Weights of a small mixture-of-experts language model, trained from scratch on English Wikipedia.
Size: 9 layers, width 224, vocabulary 14032, 38.2M parameters.
Below are experts of layer 3 (counted from 0) of a mixture-of-experts language model. Rows are named router (the router's row for the expert), up (a neuron's input weights, with its number) and show model dimensions 0-223. Each number is 128 + 24 x the weight over its row's rms, rounded and kept within 0 to 255.
Before each expert's rows: a language model's description of what the expert responds to. This comes from a sample of Wikipedia text that the model never trained on.

# expert 37
Description: Digits, dashes and bars inside sports statistics tables, such as goal and appearance counts, scores like 5–1, and position codes.
router [176 129  76 113 137  88 139 113 128 103 130 156 116 101 103 123  81 114 123  83 144 154  91 132 134 124 168 153 113 172  94 160 135 110 110 104 152 129 130 124 158 114 177 128  76  95 163 125 156 116 121 142 102  83 114 154 122 169 137 162  67 175  84 129 138 121 171 114 155 112 160 151 127 122 157  98 128 145 133 115 128 120 161 146 132 103 152 144 161 164 141  86  99  94 146 128 139 120 118 118 114 106 131 142 133 130 147 114 146 139 122 106  79 132 107 168 150 150 135 154 113 126 108 137 150 170  65 129 153 121 119 154  71 147 135 146 172 125 140 143 107 158 135 127 115 105  98 127 124 122 158 100 140  94 110 135 144  77 146 127 140 132 104 155 133 113 122 146 156 127 147 115 108 163  82 125  88 104 132 114 104 111 123 153  74  70 129 137 161 143 133 132 118 134 125 123 167 119 113 148 113 151 135 118 116 133 168 135 125 115 134 111 162 168 125 145 133 156 131 153 120 105 144 138]
up1 [122 147 104 147 129 129  97  96 134  78 134 144 133 132 119 126 147 117 180 101 102 115 130 117 145 157 122 135 120 164 141 109 101 172 141 112 124 133 127 170 131 148  95 178 109 129 151  63 116  66 111 115 116 127 137 119  98 124 125 136 136 120 115 148 113 135  82 137 125 111 150 128 169 135 170 125 137 107 144  78 136 108 144 161 143 111 124 167 102 135 125 113 161 119 143 131 109 112  45 152  78  95 111 129 163 134 108  92 129 137 102 135  67 117  42 138 164 141 129 148 126 127 131 132 109 148 103 139 161 113 119 147 145 120 129 110 137 148 125 155 135 139 139 155 110 143 127 148 140  72 119 123 146 148 139 119 110 129 169 118 155 140 119 131 161 114 136 106 130 152 139 117 122 139 135 134 113 105 150  96 125 175 124 150 162  95 124 167 146 120 126 180 136 129 118 166 140 156 137 120  92 183 101  95 109  99 116 127 167 178 126 126 144 145 141 122 142 178  89 122 150 122 146 130]

# expert 25
Description: Later digit groups inside years, coordinates, times and reference numbers, such as 2004 in 2003–04, 016 in 2016, 0 in 40.178055.
router [140 156  77 120 134 127 141  96 138 119 151 153 109  76 106 112 121 105 121  87 134  94  77 131 128 147 186 145 127 139  93 146 134 103 126  57 179 136 129 119 142 129 145 116  86 128 155 117 129 120 123 122  90 114 129 160 110 154 130 138  80 138  84  84 158  87 157  82 150 115 136 140 143 121 150  88 103 133 148 117 197  92 131 149 129 118 131 127 187 156 137  66  84 119  98 122 114 121 116 118 115 119 121 143 144 124 144 102 103 100 109 184  85 144 122 159 133 151 135 137 121 146 143 184 160 142  82 120 129 111 135 132  87 136 139 108 133 124 135 157 134 158 114 164 133 120 125 116 148 121 172 131 120 135 130 116 128  79 152 126 117 151 110 135 127  90 120 155 145 127 141  73 121 139 128 148 113 148 100 103  97 137 113 134  87 106 115 168 145 143 153 132 120 141 148 139 142 103  80 120 115 135 108 116 127 131 154 130 151  93 123 116 179 156 139 145 134 149 114 129 138 129 132 148]
up1 [119 118  87 104 116  83 134 101  94  85 141 147 147 131 122 126 115 140 127 112  86 106 103 160 143 154 177 138 143 148  93 151 127 128 138 127  96 121 130 111 134 100 110 156 125 128 126 146 143 120 104 155 170 133 142 158 176 133 123 135  99 137 132  81 133 113 153 136 138 140 135 149 144 134 125  91 113 165 134 147 138  93 140 121 139 126 130  82 162 192 114  86 104 105 163 121 104 131 121 114 111 118 134 110 123 115 103 152 109 115 130 101  86 156 121 126 143 121  78 144 142 159 111 136 114 171 128 138 128 106 159 163 105 148  99  96 118 122 104 113  87 107 159 153 157 179  98 113 150 118 157 136 156 142 108 100 122  64 125  92 137 145 159 147  99 130 136  96  97 107 116 148 142 121 132 154 109 107 111 118 103  93 109 125  91  80 161 211 142 136 100 144 107 134 123  76 129 109 110 158 108 109 150 159 109 124 157 195 104 133 138 135 112 104 143 136 137 145 116 135 144 106 114 157]

# expert 17
Description: Pipe separators in tables, often fused with the next cell's first capital (| H, | A), plus colons after titles or labels.
router [145 181  80 137 142  98 121 123 160 135  89 145 104  96 119 158 125 171 143 139  92  78 129 138  97 140 136 149 105 137  79 163 134  98 100 112 136 136 185 126 117 161 148 137 106 129 128  77 144 118 113 128 122 114 149 109  90 174 138 143 137 153 110 137 143 109 169 100 124  92 148 119 134 127 168 105 118 155 151 132 149 113 109  97 134 101 135 158 151 158  80 122 119  79 117 108 143 129  99 104 148 163 162 131 114 125 141  96 182 124 107 161 137 132 108 124 147 141 147 133 114 157 143 143 151 124 111  82 131 146 105 154  78 144 158  98 150 134 119 145 127 111  96 146 131  97  93 132 114 123 130 129 151 125 103 143 119  97 112 145  80 101 142 173 137 104 134 135 114 100 106  95  85 104 125 131  94 130 138  80 107 123 146 163  97 123  98 121 122  90  88 155 151 117 161  84 161 109 115 138 151 156 132 131 119 123 174 117 155 129 141 120 163 157 129 147 127 142 133 135 120 137 182 153]
up0 [128 127 175 121 115 129 126  91 121 128  91 118 106 140 142 138 124 139 130  81 157 127  79 133 116 160  99 120 119 144 166 140 147 122 138  72 170 113 112 146 109 135 104 122 127 191 144  98 124 128 150 153 120 135 136 126 128 114 143 115 120 191 119 132 119 137 140  99 124 120  95  89 118 133 113  95 136 103 143 143 124  81 103 140  87 182 132 118 117 100 124 126 145 168  90 118 138 134 124 122  92 113 140 117 135 113 157 114 133 134 119 150 137 109  61 155 128 173 165 168 139  89 179 104 172  93 124 158 133 134 123 119  93 118 141 138 125 130 130 154 144 160 100 130 151 149 106 126 147 112 146 149 191 170 121 135 156 133 200 142  97 145  99  95 133 110 116 180 160 110 104 135 110  79 138 113 102 161 119 110 147  86 114 136 113 147 114 158 140 112 141 125 163 164 164 125 149 132 108 139 106 151 107 117 108 118 155 138 126 127 125 129 102 124  92 100 119 117  75 141 134 130 127 169]

# expert 14
Description: Equals signs in key or legend definitions such as FD = Free dance, plus pipes and codes in sports results tables like DNS.
router [134 141  64 161 148 108 152 138 137 112  77 173 114  99  98 129 135 120 171 155 129 115 127 143 107 187 152 168  99 139  80 144 174 128  89  82 151 132 155  97  91 154 176 152  79 122 161 135 162 129 121 114 112 129 128 135 131 148 130 161 111 131 123 128 159 106 170  90 147  89 152 125 117 125 141  58 103 123 154 145 153 135 158 136 153  91 141 128 146 128 103 115  78 118 114 118 109 147 106 106 137 183 109 134  83 175 145 109 138 142  97 137 143 112 121 137 136 131 129 145 113 132 129  98 133 138  77 130 130 139 137 135  97 124 153 115 120 121  99 160 133 135  92 125 143  99 103 126  89 109 140 138 134 124 124 138 109 111 111 136 131 143 115 171 127 141 130 153 118  99 127  66  99  96  90 158  92 143 110 124 119 139 147 133  95 127  91 132 146 139 133 116 110 101 120 122 165 103 115 151 132 169 145 121  94 128 178 113 128  99 116 107 158 142 107 141 132 130 134 159 124 132 174 110]
up0 [144  87 144 136 115  62  94  78 106 125 110 137 110 134 144 120 142 127 118 133 131 146 112 219  61 140 116 137  70 140 161 126 120 104 133 113 108 155 125  98 153 166 160 117 110 152 133 129  93 125 123 185 135 140 134 160 153 132 130 145 121 127 131 108 123 102 123 166 123 137 157 135 151 156  94 122 114  87 125  96 107 115 153 142 109 127 159 133 140 115 143 121 106 129  84 150 121 163 138  93 134  73 140 125 121 157 159 129 160 124 105 100 100 145 121 136 121 164 152 140 129 138 154 130 129 152 120 124 133 115 112 118  88  97 125 134 150 144  97 160 115 125 151 165  95 141 124 149 116 129 159 133 158 154 104  99 102  99 147  86 134 164 144 144  91 126 127 168 129  85 142 142 133  82 103 134 140 139  79 129 115 123 119 163  85  79  95 152 151 116 120 143 118  86 172 162 163 126 118 145 129 125 139 122 109 131 141 134 117  73 141 133 121 138 113 176 149 129 131 146 118 160 159 122]

# expert 21
Description: Year digits, decimals and pipe separators in sports and statistics tables, plus some name pieces like Séb-ast-ien, Saar-br-ücken.
router [151 134  99 129 152 113 169 120 158 134 118 119 113  89  82 154 104 121 158 113 100 103 131 108  99 199 144 149 125 152  82 140 158 126 125 104 149 104 133 101 103 143 140 128 116 110 163 111 148 142 135 126 111 133 120 141  92 155 138 152 121 112 119 125 152 137 130 102 147 123 147 111 154 138 126 109  93 139 134 132 195  99 109 144 162  95 126 148 158 164 100 100  76  91 140 143 104 126 132  76  75 143 124 115 136 175 177 108 125 105 126 152 114 116 128 143 161 164 129 117 122 141 129 153 182 157  95  93 140 123 130 136 118 165 108 150 130 144 119 143 138 133 101 145 110 139 107 116 146 107 179 131 129 134 114 119  97 113 180 107  96 134 150 161 121  99 121 127 121 154 145  48 155 130  98 122 104 104 109  85 124 134 159 122  94  89  95 173 137  89 136 112  81 135 130 102 156 115  80 132 120 134 118 143 140 117 150 138 138  86  99 134 135 148 113 113 128 140 122 140 134 155 161 119]
up0 [153 115 150 121 168  78 151 104 122 130 115 113 118 106 126 141 114 145 134 114 120 151 123 136  72 193 161 152 117 122 100 137  91  91 125 119 137 125 122 121 114 117 110 108 135 156 125 117 119 135 134 106 127  95 133 143  99 151  93 151 118 100 132 141 148 151 180 133 127 122 145 136 157 189 158 113 144 153 128 111 165 116  71 130 151 117 138 117 137  96 130 123 119 137 106 151 126 120 149 133 169 102 114 114 120 161 147 117 152 179 131 109 128 148 140 125 137 129 103  96 129 153 154 105 118 158 126 130 139 161 178 156  99 107 115 141 111 130 154 116 147 110 173 176  83 138 148 141  99 113 160 106 134 170 152 111 121  84 172 181  97 142 175 169 181  85 145 141 171 107 129 133 140 123 102 133 154 125  77 131 129 109 104 124  89 106 146 144 157 110 154 138 106 123 147 103 149 158 143 139 116 118 128 126 107 150 126 117 143  67 104 126 174 111 131 188 110 154 151 131 132 111 147 139]

# expert 34
Description: Closing pieces of personal and place names in lists and tables, such as Shep-her-d, Wol-ff, -ski, -sky, -pson, Ah-med.
router [139 142 161 140 154 116 135 105 160 145 136 137 114  73  77 182  90 144 159 178 140  91 107 140 118 134 159 166 122 133 126 138 158 123 114  93 150 118 117 128  84 172 130 113 132 159 136 117 157 136  80 138  95 116 181 144  97 158 122 120 122 136 116  94 168 124 125  91 138 100 163 130 155 136 133 128 112 167 120  90 205 127 142 160 145 108 110 165 119 142 119 134 133  80 111 145 159 119 125 121  88 162 156 138 152 141 157 127 121  97 126 120  86 121 141 151 122 143 123 117 152 155 177 118 162 131 100 100 135 159 143 136 115 132 134 126 152 124  96 136 134 124  97 173  90  93 125 143 136 110 123  94 116 157 129 134 122 100 153 112  58 123 130 138 130 116 116 118 123 172 119  67 127 126 135 107  98 144 129 111 145 164 128 123 109  95 122 153 142 111 101 147 117 106 124 118 139 114  82 105  96 139  85 112 133 141 157 143 135 119  74 111 168 137 113 118 123 149 112 112 126 129 166 141]
up0 [138 163 111 140 104 140 133  94 152 138  75 161 109  98 141 121 119 130 135  99 153 108 109 144 116 148 126 131 105 138 107 111 155 107 126 111 109 148 115 142  73 146 180 122 118 117 133 148 180 105 135 112 141  87 143 132 109 164 177 169  94 132 125 109 151 113 127 130 141 102 134 119 157 167 154 123 110 107 138  87 125  89 110 139  84 109 170 149 178 148 147  92 105 102 135 124 115 115 111 131 107 115 126 117 139 132 110 127 183 144  98 153 125 112 119 124 145 143 143 114 149 132 133 168 150 178  94  99 149 140 112 126 107 126 178  93 134 134 128 153 163 149  85 155 138 137  74 127  93 117 129 100 156 153 122 132 118 103 134 139 132 154  80 172 117 127 110 168 119  80 106 127 113 124  98 122  90 132 121 117 125 117 101 127 103 121 111 151 150 109 152 164 143 123 194  91 155  95 119 138 123 142 122 102  98 132 152 134 113 106 131 139 153 166 127 121 101 145  75  89  73 146 128 102]

# expert 54
Description: Later digit groups of numbers in tables and infoboxes, such as years "2024", vote counts "993", ISBN "978", and decimal points.
router [134 156  79 137 152 108 139 128 118 128  72 133 123 131 136 122  89 137 132 131 169 149 112 160 112 133 161 126 109 150  73 122 135  91  98  97 183 162 155 150 140 121 171 135  83 130 171 127 166 138 117 130  74 134 128 178  90 141 164 151  64 139  85 179 111  68 150 115 157  98 136 124 134 131 110  87  90 128 122 115 141  96  93 115 122 108 157 119 154 125 135  80 129  76 129 113 122 126 131 131 148 111 138 142 124 158 158 113 136 148 121 163 139 145 111 157 138 149 128 121 100 143 140 123 124 129  70 129 131 121 113 141  67 161 152 113 142 125 103 158 166 136 122 142 126 106 116 165 136  92 139 116 142 130 113 106 170 110 111 109 126 129 121 136 126 145  95 148 131 129 112  85 120 147 110 123 124 155 125 103 113 141 114 147  79 129  98 145 133 132 140  95 131 110 147 143 112 106 120 136 128 125  86  93 130 136 163 126 135 101 144  90 179 170  98 135 126 118 122 166 122 134 159 121]
up0 [132 125 180 167 134 143  90  42 122 115 143  94 116  96  96 128  98 158 163 103 101 108  54 136 146 138 107 195 112 100 140 158 159 124 119 125 126 147 116 111 113 115 165 182 105 113 175 121 139 128 140 146 125  78 118 153 122 134 105 156 152 103 127 134 152 102 151 160 120 137 160 103 117 120 139 118  89 141 111 114 129 107 139 122  93  98 101 157 120 118 138 126 161 136 135 153 124 126 116 119  93 148 132 134 144 101 126 141 167 118 132 108  75 122 129 157 142 130 136 120 124 100 111 124 152 155 121 125 139 119 113  74 150 111 130 108 147 122 137 193 123 124 114 131 114 100 127 208 130 132 154 125 112 172 136 140 191 143 131 120 120 158  99 135 136  88 144 144 127 131 141 148 138 153 128  90 128 132 135 161 119 130 134 198 110 101 108 119 136 105 137 123 170 121 138 115 128 168 148  89 112 135 150 165  97 120 147 152 113 121 124 116 159 157 153 121 119 145 127 148 129 129 130 116]